From a checkpoint of a small mixture-of-experts model trained on Wikipedia.
Size: 8 layers, width 128, 26.9M parameters.
Training: 406M tokens, 6196 steps.
Below are experts of layer 2 (counted from 0) of a mixture-of-experts language model. Rows are named router (the router's row for the expert), down (a neuron's output weights, with its number) and show model dimensions 0-127. Each number is 128 + 32 x the weight over its row's rms, rounded and kept within 0 to 255. Numbers have three digits each.
After each expert's rows: "raises" lists some tokens whose logits its average output raises strongly, later layers aside. This comes from a sample of Wikipedia text that the model never trained on.

# expert 176
router:114160160125160170111118155105122159190087138109133155178215091114098064109141120114140119180120102118121172115056157084117147128118112138081107215154124116109119149107125172132169134137116073149105138147115151155137137180148142152113136138146126174094204141151155150159121178147107115138115134114138089173138069099160176065123084164185062112169090154160159145117098123137097157116204
down0:159114132110101177117127147116132120116102096123124122077248121147111157108073094141093136091197105125089125162109154161131137125137096179175107122108118161093182102111133121115113101114162128168137107170074108092135115137139087097124131096096132146154092179118159125109194083132112084185150108100097210138118137147126155190128136184163102195169077100152102103080154105096072159114151
down1:158092101139152139156078183165179124149116126139144104092160136083113172139120146187181137168100114108151095161138132147156169152093093142128168148151143142153146099139121153114117155159207119120068092118128147113177173136151141095122116193143211126164092191090100087097151137093122133151133126128151076050105095160126064097130131133130132144171057124138131091203161163092154151107075
down2:140123117182165180144160061197099072158085114148097161125136162142110122116173096113089144097048052189093170122080103085160118157097093110160113183174084122116108121123127132077138085096119123138143072108141151118079179201120125100089178172142119160120164139114133096114095100112140170073118117105125122147104153143147192139174126160119137124146131195119114138089137139136105099141096
down3:085119125148158101165131133128136116173167163143142149200170111077049134124132142128083131147131155074122137184128150145108144133094129168136085135102111118112141154103205132084082119104126114080093155136091100155134152106125079090191103131106117195099164141137176167140115097055093142180134094187154130128154149064112151098086081162114129118158095179106194073150164073115126155135129
down4:166163155094154117066149108127098161119112078153134144182193061084094153136100131118149101119123107193186146091139156090136120147140102125134089175105102132109095162135130139074037182129091137105152131155068096138097150142109108117091129189098143107052157189126120139117184135116167070139111141121076216132125097053126132109158097146103090116158128103125109144122120150142139115101128
down5:095160139146165100112101085071098163095118106131129152140113104187063134135153097113171151122136118089114136137088061125048090149111156168117118143113099144122142171161147110080062146134124102087079154214150120099131118143134095191172100169098138134089148139125195126134131121079146142105158139124087179084109190096121102132124077227165085118124133123122150093130132118102076159105137
down6:165109205128114187177104098153135158130119052093153103135095132094122119148124092137124110206120116065138163148178194175156103189118151103153067097065118160115113131129113126172164102150112093165050166161124146161145126145157144095169108111164195140092151172090139141130149131118097130136115142151092124191076127073123120138126110137096143074148149188108171111150129164132107119089125
raises: "of ", "Her ", "her ", "she "

# expert 44
router:122206151121153133121162160126091179163091151130134163192166105145110080132142118151150134147127113127124139166065138065182142118102111116107144234204111090084136130116110173115115207138140112139100159147171154098132139170146124143106154160118088132162149071164097143119054157163059163130144149137134116153165084135130174096110127164164092143179140161138127154120093154094098136166170
down0:187161151089127111104153148190151087152124120163083127086099127152174145157133073114102082082142104087051099115115107141181093087151123097094120132109141129109207139065094149100089149136128171127151129132141108126072106124101096131123107181075144192105100139044111123081127098112141108101078118100162173093071106097134158133076162134088127145074157090086091127146126081161125129123136
down1:116178168105085153128104132112125146110135091141176132075143057122120126143059098149134148174150133096138159128173128170117090156120103148145102124104112205118148130078065154158092102134100072149112122094104162164083111132166101184130115136134109179107147185172164152106133165126183145131113066111116071123131145129109119009127067162101118106133156154102123094138083130156147156097073
down2:091197143157132128107117121101125176121182174136187104087151092114126085072136097125145114142086122144132165165100151131098128123087141161150119088081076118098157136096085175195101120158142096124158143166136138129110141149126117177148032153161171103086117122120137204216083131099136122158144153115144077184139140123118122118110032136163107112170130164106138079101112092105163138127145
down3:130112088127102096170077132164118112147198129086146122162116080084137105082140092146130194136167146182118112088184145122083184155117150136184097123157085091154138130134106142212153111139136072130143174130095131108100144095170139169076117087135165199139127112105147106152102167102187123113198076135133064096137107135142098119118121099099117115125117105088156170133112084157159211120136
down4:160124092167070179167146081101081093150135070123126103170110178164141107116105103073115116133136108123178128081101106109104139200094142193102134137172115133134125174158149070130097182085149091173119164155141140121145156090123125134135152127145126074137125106048140122103151154128100055096095079124143128118174151176089153095121088115161107107154133171138207114105155141093078142191149
down5:161154110129111109149093131099118182125049120128122158140172141133143110142110116090126158089114209112097123084128180139087052119167158115130126119088160162183114117165148094081112148094127101119128150184114075138165089107092122150172105119081132131104142151100161117097150106176144163097185107084093227127126187142123121071107168119126094080176136143087158098083176121146187119133135
down6:124123132182189151066136068104119096130137121098082122168086162157125129157145116164156075118171138104087173156122076145146128181112146107125089125046106128128144089173170139082084144077103119128096148160197130092161104179130110116100066177154087159118132085159117093160174152146136091126149149148122176152074173151085142155148154144167104077119134081132141098132107200173108143137132
raises: "also", "and ", "since "

# expert 255
router:139154068116137143125122158138112115185131132096110122182152132078131067123154082108102159166135076114145158139091131102111128118079119134093177167166126090134111093111164120202146116090103087134164122139077108162103097150144124166142125125139108216117128210151150218119092206121175152129124162123126114172130132142137108134119114095178057113110104136097126139119092108138159172161221
down0:091080148119144125175140117094160132061074153113172114172117090166151082151160143127129156147131163111058086098079144094130181123087096141157124122137123084124128172116081094089131146125131119117110084098071137132160163183144107170128147186170202121140128159182105129182080106114087100140098143176166098200114168166082139073134090161107192081134147126096145151137125141145141108109092
down1:144163058182135061100153146133095104168156147184113156097106132157125145082068153087105121111120165170145079107137124097122104178128125110178161149098133141119124160108125134228077161122107150175191153136145170138146115137105112073146100086176104142123156121176184154152164115168114138161099096163157132094100067138149097193086096117134110141110160090123107162172090122138182083142138
down2:057123172166083091097102062132095093113152151092156126081148079078102128144133109076170137151091059171067166116120169109118134087125107080107097144134143125118070104150088151092061115078124154153088116158119114143168132128164054155135117129145116161147087164126147097108147112120128165099139119092149117073075096138201103094148116107179105125169114159125099082126112148122110144205134
down3:131150087130103128099044073135166122120105099093132133148193159099136167168108088120128145139127098054126126106170097163158093069129160175096172144147069115177134101137118126075139198102145117151074161124129117128087097136119123172137107105090128167172096130062141148093116097135135163159103201095096059092192091090162155074133151154122124130130114180121110103132149086095161119151127
down4:169178156087177153144207121111134166141163111125162119112158095104115132142129115122149146128102185188109128152142099084125125142142118115168178096149117127154104129146080141166117086151112097152120135099115082089164091189140166193076100147075100158126160094108112143153141143112079124133117132137150196175146117172085114123047124107150134111104118105181187125094135103219152118039112
down5:097101101145114119103034045062049088089104122146131187091061091167146153139102115099113089146128078112084097158149146113168140085117116077158165123135140122103136134120153083110154172127159162102114134117170148090109128137143091086159099107149160178145127159122135176116094052124168166144137116108146108062120107141129092132137120133096102145060117136116072057153125096109121117162139
down6:117092116105116162114194116135116138155114140192090103113119164119073102163135130158126123182070102107126115097139113127111142110110152098127078140097144126087128104087153187145126168163124084207134141124129174080172153138115131128095145160140130069114154141138090173128193172166150124117121085109137114146013121076180078184126126159158137124135110053171141176169158130091123120187123
raises: "since ", "until ", "field "

# expert 207
router:108154184140158155065079182142101175164146125096156164143170093104085077085128061096155150175088086121152179118110159083115092130129123150112084164147144096121071190088113147135136104140099100160083113174120147185157137163178170148085143107167152148076127134153171151128127193145151107105136140103145123156167089118201151142124126154148130131104064190150150134129092130131153149123188
down0:130184127155118103135147237067084166139072122105135127088118140135088135129126134085150047106101151125125132123123092064117045143050166134081064135179158121065086161131098157166130099125145124098109108144141116115137133144112130099116147204110171135150131139134120131149099155125181157119107157083127080087084101106141115167095129126165067126177103128125141099156146136113146147146188
down1:123092119146132114142060165122079131116106083129095114120074162121133149103096109057119087061105133092147185142152117083109092139096120164037100149203104146137107136132119118157096125144135179080160072083079076125156093085126156120116141101122137122163124126095094123144123116116195146148152144140129201120073190110105093135152135088139137117116145150143174137191117181091186159096104
down2:117128135085175177109084088181086134063167143152149114109165102142164157125123131145163144148159186132089096112124173062137111098193154088150082152088129126156080109147108088126099051154097159165133135121119072097099089116115097089111090084077125100146119117129093142146201109135124121122150099116120164132176088111104165122177101164191133154159196127101143128101153095157172147125063
down3:129123143115137111170114126131125136078061168125134084049131156116118132091063161135136130138187148100137134120154129057145090168158108112079080160142116236124114129110125110123141108133142146115140175106062134120111057135184088107138113153094144126160137142169118182067165140125136109105196142072078161121134135122066101200134126163128130125100128115113120097140129076124108136102045
down4:122079123113136137190104135155133152131117147116178114104154107120145118121098160091169138100169134126203157121131072129140110140160089139117148185133115197166158098106123036161094096138185166123153112118106118127161126093170074104187160160127114120104153166154146172147186075115185109162148162132031076187109097146128144167139068136156138155125119162105116165110093097156114139079128
down5:135093144111115109125130110121111108115130129119153112107099195085208199163117142155059154183127089118139198140112117093157103204101101136105140148132169113164163166081110111091166100141171161187079151142102171165161102155194151151152145099151160123093137148201110168083117147136157112206107179111099148140124093112098134151101144119102166094170093149136123136120168158110124194135127
down6:122134135151145124096145148117069139147166101165149142141166107127152080113180054152185180135111134135111101143138111131089168185060089147093120090120138104092141081085089151147153136184114120183150165129190153123128162109129126158094127174202130095098083105124129133117115179190095115172143178169090164167139100136137165077109182126063110160123129102128180189147136148186117116157138
raises: "who ", "which ", "plac", "whose "

# expert 22
router:133205162110120127137140137067106151191091130147145140178170113125085035121106124120164116129134107107092136152052129073152176123093096117114115223195109115123132137120095138103143190108138098122116138124153135131114145156130123133126144169132116141126198070130118136144081155169094141138114134126149098180106107107139193081106089179175063144184113126153105144122117130119073139104198
down0:127119184125098137169127140097111126159197201144155181110139103146116118127135128109129142135126107143157106102121145117122124097095127165143163099204135198170158135102091160170082101138138134166164148141130079172172138180113115121148171162120143107106165099120171091132135166220066163100140116091113139152140137133155093111203158171136120111156108050096132106025076154144114143145120
down1:187138087165085067110108070115114140134121148082144152175143141145142119170120170087109171122130157138184112150101089187128106142097136211188173123161076176133198067162110104132119114116125165143168157124111145111164100129158082109172162135121162129113155070105162135072116147164106106154159176116142099120084183143165087080107138113114060167149105098101134099085125113124096159153134
down2:165116153147048092158131165118112156118175113109141136146156106051150085183146148122154166120131153115094082103068101115148110121069128095174135064158124138174096098146098146146096152159138086128118140167094124132132112118194158162145106075115176141197144054168131099109085166138107160159111086129103129124170143136177030118166128120118054126179127136131129141084136112114123166096121
down3:171111149132116125091105049091119183075098177137069148165142129100159100119156096162059120117131163116160148123096097115144125108140118134108133138133137145140145140113165130173116153125140171114163073152125057126104165068164063158146089126091136162109141099109157140101101176220127142139116110103129088114084155136148117062085110114050157098084120076105073126085070103105140169133156
down4:114147124140230187110057109116071185061086182047128094136120106165145125124072100138118101103117164146135101142153167093156156159145122136126132183074141133082107149104142116158112069165085177118091105118147117126121128123117124139140113097150078168069147184133115173167165137185091133132166174093133129155102126113115152121102080096148153109054124099133140114155161129137102134115175
down5:153068193107156192148129098083130103159174097131107122087129078116045134120069130090101130168096103079105168098131099140152169074128082153167131082074126162148134110150114075186139141169078123088170128129075084180118077134114179102078100112159106111096119122079167108135118094184138135156179129170130086172090079114139142146117156103105101141108114164100125142128124130101157166117130
down6:153164113134136107126116130118176123188149079210098141106111146081127106096145108089100154137181140112137108099139082092129124070121172098103140095173075096110138083150167139055154197111091060103103183147167203106145098128126125058102138122157091149169151089152124091140099122138137094086130140153142076118149105177162143097150162143113166110129082143120138151163095134116190097135064
raises: "been ", "become ", "they "

# expert 25
router:086140202118173157078129152155119149159139115114160153177149110101080099081117070089151197169089093145139189131111124118112117140149089160127104158157141104094090150077162161133119066127097096178119109169109172170169147154190176175116145098185140130121139149152175141102123198128140086113154118132131151186168093130188171141149124138147127114101075176161158130142075109116092150151151
down0:186171129185187106126122145080116100081069146166183156138106108066159127129138147133176094118146115153143119134080082177181095142124094117125187189139122153173122107118068098145146147163129177151141127156119078046088134133101104138157110164129123127161167133177110162106105082089105139083105126138132180056072101120152100086148063111083123112156134160143088150157131114134131096128097
down1:125138121073114118097106165149095151127060141128112127185101173152143141146144186147166151123122198157097099149167145199132150106120147070165104141111145122120154143163087140041161148166133098192118108132071157129190123119131110109144135159075105100103096175104153088045122094144123123057090134079118128143125147153125071206164116111150117143098183109109120176119096096134147154124100
down2:159072155148160148148111135095154154149104131122092168148144080177179137142111147100131099122085103125095165116130129098138154116055093104161134157121106122120136203158130131149156142124109150114128175088104157178167145135159152079127127072100137147146249189120087142152130174127136068180101095180173140126120162153156182127161189134205181110090104116168171139117108128158140125130133
down3:132156124111175177125116102032109124116163096103142160129100153125088172088097073138136071155119159110210138133148100132095122144153113094078153141159150158135114114158125093083087138145103151078158107071130086080143090148170109158157100094119098115123067151121085181042190062112115171103108116145111173126100189106136146130148172138132095128133092142172097163113171150138101132095122
down4:148161174161147092134076148117101113118095123146134165105112096164066103134154185158113091097097137088057083125116129116121081103115149157159128157105133156153181159201108094105165038138055103111066187150105124127130149182106161040124121123074141143109117091135141137095093139105103125115093159122156161064154145110174145121115107105108164104103122178151084098177080118128110122142146
down5:178065146116124120088128147136166114116094098141134117086173073161131150109129090117115083155235145121108188069159118126130139148102116112102117139147090170094174179158109100162141146131098123170157137099111134147141132122142120119051112138143149124116165127109179072164188176093140088151162075114121205179078135204090165127148139152179093133085109080162126130143112094157126149125141
down6:140083170145154158115123155118140168122109110129081168124185116150137096162111154118161123206110168134109161076184092121137202105111152154135156122122110083086134157191123132150113180158098137114106135136136134165176142108124131112127089084173216101110162116166163099143122186069129100150146085129152147152094131204106146165178147133207129124137136100137200116126184118163097191129124
raises: "which ", "respec", "whose "

# expert 238
router:120135121140165129091095165119116196214128109107126172153176101096090080087147073104133150181095083135139195100092162107117152133134108140116112159179142085108080176085149185176149108119096123183110128129108140176162125169179160170082141148198149153080175151139152143145085180123148095134159125119132137160147106119172133120176143166148114108146066155174150128145104130142103134173182
down0:130137114140115164123141145142121126080094127113145096088147147100155135090142149166158139129149125168178143120092140146075112153124190086157116146106113127103096156179105099139210144080148130066129079128106149066094162107148146075139160150135080160120115181171154204103137146116140114131155156120133083065155091069167087128140171102068136164095203114139153135170168102221157107129123
down1:169127198098108097086126105207090209156147134090055167108135105139185136168099135104135123156121129205126126107086129125099112166133108141128067122115140110118119140102149151126139096168188136164137093076170115169133151119142142097100158126181118139150099143147106069141193082152140172177165160076155096138112143123122146164089070134109091159105168110142119127218146088151116126119106
down2:172168128112083206131107156142100078115124125127196149089133154117168066149134084169179052161089092162187097141130105113169179102157154177048110123165099113158146131145080113094097166073142115129125139135123134136144140146110130158162113154110086097151133162130120134180116120159146125122153144114092114178106106066121216054127150149166156139179141165118119084106091133122156141138114
down3:160109156134142130171172176106103128182166102130107181102106123130148168083138094139172126160177100159168173096143112116179150143145127158177101135148088160075100141166168176110101153153165139168117124116151114126111151127100086127080101157181153104114115112116079064123163111130147124121077177131142151170123137221177092132159129215054129184123077120158118098153183125148134125119084
down4:085085174101111173114099191171084135120165159082179102073090209090156131136120105131106143158143123099164104168146157136130132133204156181153157137140110116107094146155125100140119088141110145094056113205094116111140138101117144111098114146102097128150145112125177098076139181095090066121168112124128124095084104155076106154143147094143136147139123133136207119164087088127181183095164
down5:252167145111127082156134141079133130205164129102107129118116045126097119178144112114095105123154100103124113133123092142177189120081126119156157123123124095104123127141143118154180071121080141127138196115124157121170105158160090142073181104129166089150086120081139072117121065137139136105119156165169108138105119125125063114133146130179131103054137107111156190114095146172134134137141
down6:143110169102068108093082209158141128231099160103096111122133104077170109172134155105107107173128085146108098141138119124205075118080177172152175115120137139096085124072141178135165123090139133094131041105085136141113115078143127133125151105184134101178159148113154138171124154123136150166081115129131133085079123108146101197125125107134157090102139161185128112162114136130157125151141
raises: "12 ", "ts ", "8 "

# expert 34
router:095150151149146126083114145154082175128116125069130130140153097124127086083157061136115143179109103150153162085095183123132131137125130120111139153155155083074087163073134148170163106091129108225118109173097167162117142178176157179102185087142109156112124206179146167135134176093137111132134141105141125114160066169173128141093114117183138119170126157101133127122056130093130093162175
down0:162088135193131135163133146201150135100110089172093121156127128123136132133123107136106153105144091154088157054142157118097156188102182135093159178127101094096116104091198128137134130109084191073139107119140089108101107123121095144137157103078092207099122053168132096147126168147093131095125119140075154137175119114147115164146139213113157159080179144107077101106117130073106114161136
down1:145129069134157136123161147108073155142161160186153158187103195166128157114128172164162109080142148187112021164215099110129158123116133111136160155140118164181106139130110157094159157122112111088150122112162099084128163111128054125164110129137127154137096104169088143120109077164120119149118128162108159128170137174102080132119139092153176078130152131109104127108146159153112037081114
down2:074153178098155109090130140106164166141209112109084134107171106116117169096137092091119192120120126152125162104130188157117117098124073106128108146128188116099101139080104129144094145155122151143065062144108116092161163108127087163141194113082070146144147143072121132159112158090139182130151137089170076118110115157140186100111140182133130161178152164167149084188084115177118126086139
down3:095140061060151106151087157132118130145080149098139126151132178124089123168086126153090089065147116157125105173159090100141098176100161077149078110083091148188104159112112128112152088170115142125129136090108210136089185154130101073186151223136108145089155134117124106118102159145136123136122099168128116125141164132139174129196107116135144136148149135126086120130173127143066082166064
down4:135114170069158127133121090069158082112095157192166138123185112126120136089129111119096168141122131122083128095174091128176129052167127178139171143136103092201159124137104105204159138149140079106099144084178081137109128149120154111112137127116106097163095052107128087134215117159091127170132159103132123100110096124120185119145111113095116191119180138053141136099124134097126147172144
down5:044132096117216187085094102066110160105157108170122090156117168129107178133128063152134134157119168172104081142173193121096163096141082167090134123133134151140106102095138114119165158137105146135119130126058123092137107188096155189138096145172122172166113087107081115179126107091095160098112121100127195136167123119126138149148143144109166126120145120160130161192175144122102121169165
down6:197127104145095148115147086118135120128144094104102116130152144148171134156081147131119103147091161107119133146154144145135153126069126157102135132125104109089073080193146090100123096134205135165107160157142146107156064148097137161134153194100165124122150121120106063117180050168144103085098072092178150105091111118155081151172180148129190056158134090151127117211154107099104144119117
raises: "-", "al ", "ing ", "s ", "al"

# expert 3
router:121147168146154175094107144109105196180095120123173169180186084108105073096121106099132142197103090132112173124071173092133177112141100124085124234190142121113101161100099148118145129132104073175106172151117157146153160170150161159085142145156139181113173131142133133148104163137127130125136132101115091140121078105150188095119092154146101121168084165137130135135077122137100168130193
down0:102164067104105087013153094122154127118146074123098091135086164140110112143119115159178194077106138131116127115107121089157110161076182153094170125149089128191155116167155180167133128119090179135100194091122125134082140129137142159133069109106193077121088076162139146163147142118088116157089164119139091153123111108107081130100128130143101138113137115123162092172155111196103093114113
down1:090192169096130132125156133220114135075139107087102089173107156107076162091123135142105145090121152148097154147109121161105124115087222118078119196114163158139110126148112132125164098155077161126150162150072131105144141182219107133132107057113111086163134110189164183136170185126112120105131130097115110100104133134156130111139139096148147175109133111124141111140115107070061100136162
down2:144154122107207130116151143148107086072155129130132123108096163058161129124180077139143135064065124113157180145118133131100163152138172116108107099119167107073071094093115183152095146072147132138119134181090096136108144143125078145126124202115069078095104149078120130142140089146085128102113170136164098123111101111129104105185173121087188142141135171077162100091151153104113079180157
down3:122054168128113116115126128162140122148152113100157128086154129112071136165119127125140090140188178181131148104160123142084130091124208156160134150102138058080129130094151127021071055133106156111132122137165144164128147151135118127170105069094102109088160106168106035093139071148162089093120109132081146146104105124121104177117140152157151128142166167125170148115124074162127102154122
down4:168154166045130128105180122176150120149129135135126172089131078072105103099180087159137091109141177173133084167135187135086156176119107144102127135084124154151159096152146099162100119162100147099146139170129126118139077141095153111138089125122156146157073118111102143131181102124072128146090120166161144093055130077100200056120113170064104153086100128118133147168173172123147100094125
down5:140073072136088129130112113095167068146068114149152188103171159131139125153163125108104107109141094166128074139114147094112129165187059131086110048084155088138158139109168111134102136112153136086104112123167133129096055145069127110158164151076146088087127101125112093138139063150155177149085177158141148153126099109142143158132200197138115141132122149089115170131116168128167125115065
down6:176098071175163143104109108106084129116134119119127102127129078110181113092115141088191124144114109158160178144081138158139150189103124164192132155168108112125097115093103158211178136113114109144144161115084108094144144140129127112106152185158105153136098123047141154156112092171111098093103154127140045133125104139099134097199145052121145160144145060083173167128168081129130134119165
raises: "is ", "is", "position ", "use "

# expert 249
router:098140157139180137123120151172120167172095113099132133134139106084080096113137094085108183180076082142171192121088175068073116131158124088139158142184098109146039150124109140173142142110085090106124112143085150142162137170201162129073122117158093201086160139087131124118144198130094114103122132120153124162129110123179147115172116096149137090133081175121125120120077173132156148128165
down0:130179129084111102090180115145139117145238160109116157113100078084148188116172132157139132151122091144093199124133066120087111089120058115108172139137086118091104127113107145130088229081181154097180111119141105138158163073104120148129172157152122090185142122160081167133154129125141125113147130149156111109095160088114153131115128117135137115153121058125162082112093151087162158126153
down1:091096174148150092107146050126137099110101069189151071159106132162039154132106127128084145202084092094091109123096203086121099091159160102123146127128092058092175161136136151109116146076150107168118104183127139096115125122188088137143131087117178116113088120189152147140140140094116179145149136142171141093106166136125099117082135102086089096137083170121127103148156156139105109116144
down2:088129149086127175137171144129156126118146115110162058121092080072162166126148140099145168165113067136172133128086095177097110170181120100088151198134201086099168184142149201121120115105136103138172082112127117118123140124158121105119173138129139093158138146138088107128068115109173158089199110084081105136153131099097159089122163089140075105149142181117076127125116075171134105097128
down3:101129164139163109094139166197149123159121117104111145115083089110075108115086097161191154148111129127076144171180106069135088096113100097161149079148099084130089126120132135142118139132088151142135132131138143163146115122102079101176125055085094169102105149215107128054142146115174122151103173185162116089067109165136096146175123087092101109127188147156131136180084160151127081140159
down4:151137090155125192120152124065178145135101125134123137105120135091115095164148119130179118124111144092126117164113130095127139124106177127043091151106099126151185151134148172082097092154132122171166139137196152092082117167109110105093201118161167081163108143127119049129166146127135135153104118138083163079181167140171124144106082126147107129023131109091124138094161061119108132126060
down5:144169166069107103102093034134141136128158137155149082189170153064120199140105181175169127131138159073087128184119131128090141099155095129153163166125110141113161094127111107092115148105074141085143101088058134151111142156069115082141185108117134140148117111148149099095167050092091155129128150134156145131120122109123110103156075198142127153118125103120151130173134073066160123133138
down6:151111134114133050105084092133121070089147134106171100163181145097138135129102132123096101135148181146108118196086198127132124108213103093107111181132104149109102170149107165157115118083154121104129085141131131130132085060128079124112127126127158135097115155241092132069107080082065154162141104116117093116158148132180088140142156076096158126103145122138117090109141068113097129106143
raises: "č", "nation", "defeated "

# expert 200
router:116110164121115147150148108068128181180102115175136146185162088079125056132135091143128110137115108119106159184094138096167160106059146118105110162214087123109112149082081148121137158106131106188113160107125121123097108124132149153099161196147123168128185102164065169144077137196099119125128137140132120127164094153146158107101112192191069141171097157123138144124093178107112126173151
down0:162121091144116123144080134116143154126148088072103072202101129173157101087095093117140170133195140119144096124144169180113084137097192147164113146132144097129158168099154115106130095134128142154117155070157072095139141139163108109121083150138135194122083111170126119144084171145131119071118153171160090166115141139081087072114078168091100116123137072142200204114123137120164080160095
down1:093051102182210190098113063108114125131132140141151124077176125102106154098119147155181154137119155104171138099192093154130140144122108081170112088070100119084093152157133221107128152138107144141125147162180116133166140112081128144117095095195165175136124097152136113115118155157156090115144142067142148165159135092133141202087150129109129131126161130123125182090170137162099168100146
down2:109107183087127138120097113158129106135180136099117149096149124095116131083187158193176059172082108082112102178147133172100130170183135086146127092099127052130131138140155111106170131117152091128092084143163156157132180096081122100134106110153169179130108111121092131149103062092164103079170078117191097088172128129142104117170150163129192106140124130157129062146121096185133147113150
down3:067104077173106137144121159173098125145078149174132149149147118113072103124142177093162103118168142118157117108148103109135101143084140126173096111089143109071113170170176139126161097092125123070083148101174161067124156131121130122059162088094116106118099101188134177155101125120134068139154126161147094122105081094121124107074154131096133105116121150162173132125108170179110165179239
down4:222110171137054133206122130122165083146082107139152099109148083122180151088158161091148112129105099099142155083098136188119091154094134146163168133085152123156150115126166100171129121132154150118097083132107083186141118131094150109115208091175136129133212126069116147129160148134103121139099110133103162127104166113174127178114144126110071122133122140115141074078107114130173071180137
down5:068057138168151155152140131100162162162165155108084163176035138156205106120102105159124139116113125172153102115181113124153151176108135128099094090073180101111089090107135115110182099170151137113146159172177177135153168127131130115130111164153133132103108073110089065134090093075122120117095114139189156140116111136120112173106113140147177133105156108120167073076176134114072157137149
down6:124145148069127127092128128162077151065130158145140126087121174116135146112159107154157127093140163155065134138182154136144140127137106132134197087147137118154119098153125118109102150086159092149186111163132115150056103134125111104078133062134087141118074147079136128142158188087162152135105186095099201084124103155109126102104099174134139210155162151125062146082121183101130050120159
raises: "in ", "at ", "a ", "on "

# expert 113
router:109141189148143169099075163144109199181176106073138167149192080106097117067122087104144146188081099127155170132089157105124130121150108142112102168154146094087082155074125176168155090130095122185104121200125144191142126155181143174073152126159150162106148154151152148139116182126157105111128139111136133144160076115174126142110123110149133106145079203134153131127088122124115164143171
down0:106111142119088081102164153115107176139124161155164132112083073097224097109140140169132130207098127116172133115112064114136149131105108125114104081124152122111126105079095099115217176171173181128117129087098106114175149160102153138092173186189086087104066140111121151125084117137110109087095162131194108110107111116126098147141057145136098103122163082140131124118153076138121101150122
down1:129090169127157085109070127095132156121148093114153119099143132157138121137115135124136061128096145112108157127081101159108149083084153145135139111087159137134096137127206086180139102149119141123133114135130129135071126085169104122092142123063107116102150177164137145127136132097100100071146181139131186174144124075129153066123102087019159162164072178077146091087141149135156186050144
down2:128085119115081107177163062149099094154149124124173146082103143126146138072123154161153146046150148107046151118069108141130074118117126153071126080127129101103125079145092120124115134113137188120161106119058089119072170170135092101194173125135093139117118122083154119101138071197095107089112142139101089163171152129126153104145111116111193078139116144076162123098098154112134117081104
down3:120097094104134169130111130150147214132165119103099085135123178078200098114152177139130171103127128069065102064101147164151103127177172128153100067133164141130142098172134087092105131109124135109161173140125104088154099129138149150165133136180135118131079115139138134154199140084073087130077129102127136145177122153100096156144111150125129128108144087168128059102113127148040104118051
down4:128107133114134128142117101160134113132110102083143138159103151175093141077076124137137107075139157102120109184125123158136053143115106078100163110091130168084114099189132059097068127224131177078123054172093124150089119116104098130135142170089079094130168094063134088146100050161111137141145121137058148130130088142119124117107180146170122155154136158132100103116160099132131086172134
down5:121081138180140130110137107104121117139120130149143126139136129210110088109122086163107122103122091117098170125109185129143110173137133118129118119135110148121139166132083136087165143107121125060117089180172191185104134207127083086079166107119182150071134085057117090202146148084102189108122136152135122140161178080086094078096089143154124160199155150106144157103082124152103104146110
down6:142115100132123127130141138174150119129163152171109112115129128076148182108175102081160113142121125134148183080168141118074145082151117121119128124192155117142126125154119164091228153120127102141183121088226117141150133123110107141134109073143168174087096154138130172167086102170198162162062120146138178150162123108132211128103135112084142062135126126093090118138128182150135118068123
raises: "listed ", "Succeeded ", "all "

# expert 45
router:124220145128126145125134120095120167206087150122167142201182103118088062099143116126170133149117101112098151149069129090130155132103087137098109199185110109116112136092088136131168182108156099145119104137121146124126141155117130146109166191137091152132170135145110114153079149171143156140138121131143090155120109125125199098105048170175072141197101125110120194109103105120106141116193
down0:141105140167187188108101157158102122116119147141117127067191142138126120201121144132114154130090107123091087132141165179145140158137132072126088082062136113174113162161124098125145089116129165219121158126143098175098103124131095055096094053113129146183115107107139119099170138076080129132164111143143166149106098143096103090135173153129137120083200194154128101120117146129112072175119
down1:123162159182117121119115067192148155116141109139117100136125103171100112192137147152146154157146073116134146194066129087091149176103133160152111117185123114111110120070116144150162151098077152159086097117106172161138075105192120041126209111119153102173106155121124087161196198155164132153125102132117121088174149081120068173137160102128136102131117136094131099173138133112129136135147
down2:083161087186126102126099149136139111129104191148121161115124109226120154088105179174135086065141157198119104120128088093168130118148165157154061118097103108171126183131123135073108115201149173141142177152114140070169156123149134151160093108133141159105131093179099126150115140111092135125145115158153152162121095127063112121124141135163113072064129086174134106158138153202089120125114
down3:133146162160105105148121128110091173090093110168101131158128118112144057139158102126095094122096147174145173203155112079144158200113144114200054108106118152141102177079165159132119172106145080099109119132183158162117072119112099160145140137169146146152196141119114121119132085157070124098135095076058138107150107118153124115172115173099144128149092071122125090073140100084144096173156
down4:180132108146095124070109119138182116160117141198129139168139071120133165091159102103138090114096123108114175104144127162129151162057096152144067110103106158093054135108117142153147101211193121133139095138112148121114108117104100160102141113201134141105152105059147097106085072119133104133148137130123112130192067097170161075078139157147131117141069158098140188132182132181134137153107
down5:137111151149100134163115156074107085144186148180190133154163081205088114138204076132162109161103097078145140155127091107098101125188096108148078110095125125143087191202136121127152108085124115142154078133142092121182104119116123159128104102169122136207085185118143128097133088112118146177127123144172115130155162118134108164122127167167154136141117154181134120104173087086118170181161
down6:137086095131128136156145150029096112144156136116179120142101092140147128082175133136170127117160093075161101144147109158164095141122108102124101135159153111174136114139113091062113094127135140132146159122184044114080140084114153131132040102172104136126093133144135150083091130189121134086172136112124159115095160169147193127126053171124067174161132120081132177063137093107162137147111
raises: "its ", "===", "its", "="